{"d_model": 256, "activation": "clamped_swiglu", "init_std_router": 0.0105, "head_dim": 128, "rope_fraction": 1.0, "batch_tokens": 131072, "doc_mask": true}
Below are experts of layer 3 (counted from 0) of a mixture-of-experts language model. Rows are named router (the router's row for the expert), gate (a neuron's input weights, with its number), up (a neuron's input weights, with its number) and show model dimensions 0-127. Each number is 500 + 40 x the weight over its row's rms, rounded and kept within 0 to 999. Numbers have three digits each.
Before each expert's rows: a language model's description of what the expert responds to. This comes from a sample of Wikipedia text that the model never trained on.

# expert 46
Middle consonant-cluster pieces inside names and words after a short capital start, e.g. Pa-tric-e, Joa-qu-ín, Tur-qu-oise, F-ill-ol.
router:517518527461545520515454484472512575515488485429605535529520525485482546509557541500497503533513479493465483516522493604506513544507488471577522575467550505477420466526505525487460472539516518542526532431517478453567530532449524580407473536454446485477458488502484587499525542516576529571529459442547457514437498492454500566529482509560515528476546508503465434462484487516511454477486
gate0:505474496489473507586493560507497535502464504506580498535538508473492555552501546493513506565509526461491558530530473655455475491537493473528487513552544487517522469522541515530440542535479537479505530457512470437500583518410585567527444591482480505524513456496475425521536520491517469483476521468521471529510531466466474509480475461489529458457466511491510516417527447516509445469508
up0:471550453467554434565506478472498515495549486517524482559563550486496500485477518420518493495451494487472494527492465504452413564538521542512442464513439519514559468520554525504439497563562494449508500567487393536537529524503463488493463518558441537461486475551514540545494468489493444413462527477581527429495436519454532521456442497433527492523489457506506444529555485482530496448501

# expert 0
Common nouns and name starts after the or of, especially kinship and role words and sports positions, such as wife, film, MF.
router:537533526489509446534470473457505494448476525483551510498527540457507507536520525524482498544409481433624475509537494519423442521500531501500545426605528521460514484478530534476494559476393500445507470511501446508500530485544475501470465508569597477466539491472528511477477507471454506508494524530518503526505469458414510530525455514514529527505483447499496447580547495467517485541534
gate0:527505525489466479555581493558554436556437489529448505503543522455503599471506540469458494551440466499541382515521485528526498498544504513565404541563527517504502427483503529496508515475487506539466498360440491545465447484533490471480421454573594462575507518414549519495523528515526457499515535551513546439449513512473520453529516546549549485509476500553485528479470475480566506491588
up0:479541454452420521567554510545445471502523517558464487477539548485475597520529416419485516558491484517528468523510482580489484518519493483546426489493516553508486478533550536529493440484507540455472450458475527507433530547508510447494463478520559505530433487448507460558478517588575423537486572465498515485481534500530459443517561509542593483424525443531470423484506518404485506511549

# expert 17
Degree, minute and second marks, N/W, plus signs, slashes and units in coordinates, area codes, apps/goals lists.
router:536552520486501556522480510501518545518516485514499531477582499447574427566517546475427453537493510482563504469535530493508557533522521504527453468447539492459455495452585483426407564503573497527527482469501525449507559548471543476497448489529548503495493413492535535456434520539527463481494509548456609468462474485446526544528551504475495496542520526547491504527464461497529515476542
gate4:502572471546502557558538553418482542501489538567437515429507507446518507548484556534429456477488487470516492515472563468549544480469515451514458508449553509499456508445534521493482477503423488529605497430546518571523561477526489517525460479563501535519499522504494545525478540535454506508528527508535538543521450482477501546516545498526498518490519500540481521509500493430436522536522
up4:564501488461485551554506485458517497486493501593513518443519463521563486603532529481495469493474501440535524495449517492511492491520498466513494451462497506537481564536556553488439491538469481489616499452552535515514622470446487511552460478544466450509510508514454568434465594425473547518480539527490536568508542536508480609475507506536527521496476398533449498415500573556524463538491

# expert 10
Word-initial or early pieces of longer words split by the tokenizer, such as s-er-vicing, fish-er-men, L-in-z; also the digit in 2003.
router:527454507497457479528500417499482549496467548546451483509573526528501521549528539550474477521534507576419501578493441445484517498566514521562452471532536522562558473445565501490482524473568497469495435463490519579497571492502507553517529437459503447498578499531467521528550506492503438489401540484542492462544499532563476459547493519537496514534582495541502456506491461475494489496516
gate4:487547486528364547510549496519558501467469501520511556444578556508468551503425573529611515482495480518472479601515498551417453544464530503537489499461484564502487476507488479519568473521557420474501514506511517449502538614560505525463479486519482528550497432491516511530520448496489410551477487446542474484522514504497503541499542521567512456484555426469484523474535409462455567500530
up4:428430450464488498494507470518427539467500467442507520449544418441480516498499628445577504473518446513512496500490535520493504555493508502510450526479561534446512613481453481593549439538471429440579474483458545505477494500552437561530497552535475469485528410493470533525470500466565475586462518511542480501533530532497401498484518503588483512522566492464482446468483448485500493476487

# expert 32
Articles and possessive determiners in running prose, mostly the after of or in, also a, his, its, their.
router:509564538499504409509489400432487559476509521505548568576568517441463449533583554506434440515486475571503490475576480516450514567552561504488510514548519488492549481437512527470476588488503427449506477525528486439489572401552503499508454491546550534480530484480567448484505445446440496563492467521498589464527549459474548475505441506491548527439442417588474434503498447499536475547466
gate2:516523549491525478494426498469522492411492484531494510403480476412467520510465521452423496546508524462522449466569549552485423521472498507529482489566522562544458460536471442533501539477515522479528535504456493495514507531520616405466446509524494581416539477471487549491506518359525499545468477518530547538469502472459493482541513481433534488531435409520472505497518434552548446509562
up2:465478502505469480521584530525547469502555447535480497437478467483512531510442481567398509609499522486562499438514504509439525526518541513563465567543532572438522529494463467572504517436540512487555518490416458539578501525508526488501476487441479467444536522498453531459527535461503475503478442476492541469452465479511463497574490506490542506570437495542517520505444498539561514553427

# expert 44
Byte pieces of Thai, Georgian and Kannada script, plus middle syllables of Japanese and other foreign names, such as Miy-ashi-ta, -wa.
router:524598580522549528538511470536568462525503521551525582400522534471536558484493533437479468530524512492451511548506525568444507533491474545535571483500491534505468501517438489456583529550472481481504498539405522528504484459463425545482516537561491495415546404519445512534515506542419547471493468534511460571509430427544533538530423449477505544432453453531411499498505465519469509508500
gate0:438564471491560418483487460580566487577447455481510546477569510480451586474558525435497520543505480536523538589602476522509506523429519480527540477557423568538534448476541512507511542499521473517506468520526542549543471441510488512459493515450488535519537444528470511552468466539476456478489454508565568544532507518524502554500438520478502484524520399530452495502464508455560445519511
up0:514551470472477529537497475472500478494502550491564429500524483469430469501467521470466552455448512495510497534528425582484587521568521571451468526527446511486545479504496553508433616466524438534455431507490433472546456489456522476489472473475495416489492525536458445455469465463486481566497484579520482549479524550519495541529519554541489553429476532505559473490507443440545472499548

# expert 13
First pieces of split words, before suffixes like -ing, -ed, -s, e.g. t-ack-ling, t-uck-ed, p-ic-nics, re-tail.
router:579501559521469515515480484401461563514544511544470523495518546509513552621495521541434448547454494467442516569486443472480543501561510486486391550482542487546564446476496545547479514493516458449514437480500547488451596526509497564477542440488444490513545511534503506449535490457476434530488510561562494512516555548510445436512509495508511519556504560513495541504479496511475471485541
gate0:570513474490477525477513480441488478529532471475477529456471506483499511553562540439512512487387468507486548543473500471432523524479526512482440443500557519529533568417417525524494567495538459503423480497465471485454509545544483505474577454513491475525539445504568538535562538535467439578548448474524505499476532495455585547584459517555538493544491483581467507455504565538479460522522
up0:504534480497454478493516454435534460496549464466500537452583503460470463527571502503452490483439484470493547490469455555452570498467505498571499482462525450488588477480514541519472529538489537511516496457484465469462469537463404560514539469471456500510536519501465460526534500524472505496497463496552445532495417535492524547500493521541523503468484481570476441507557468530451573548421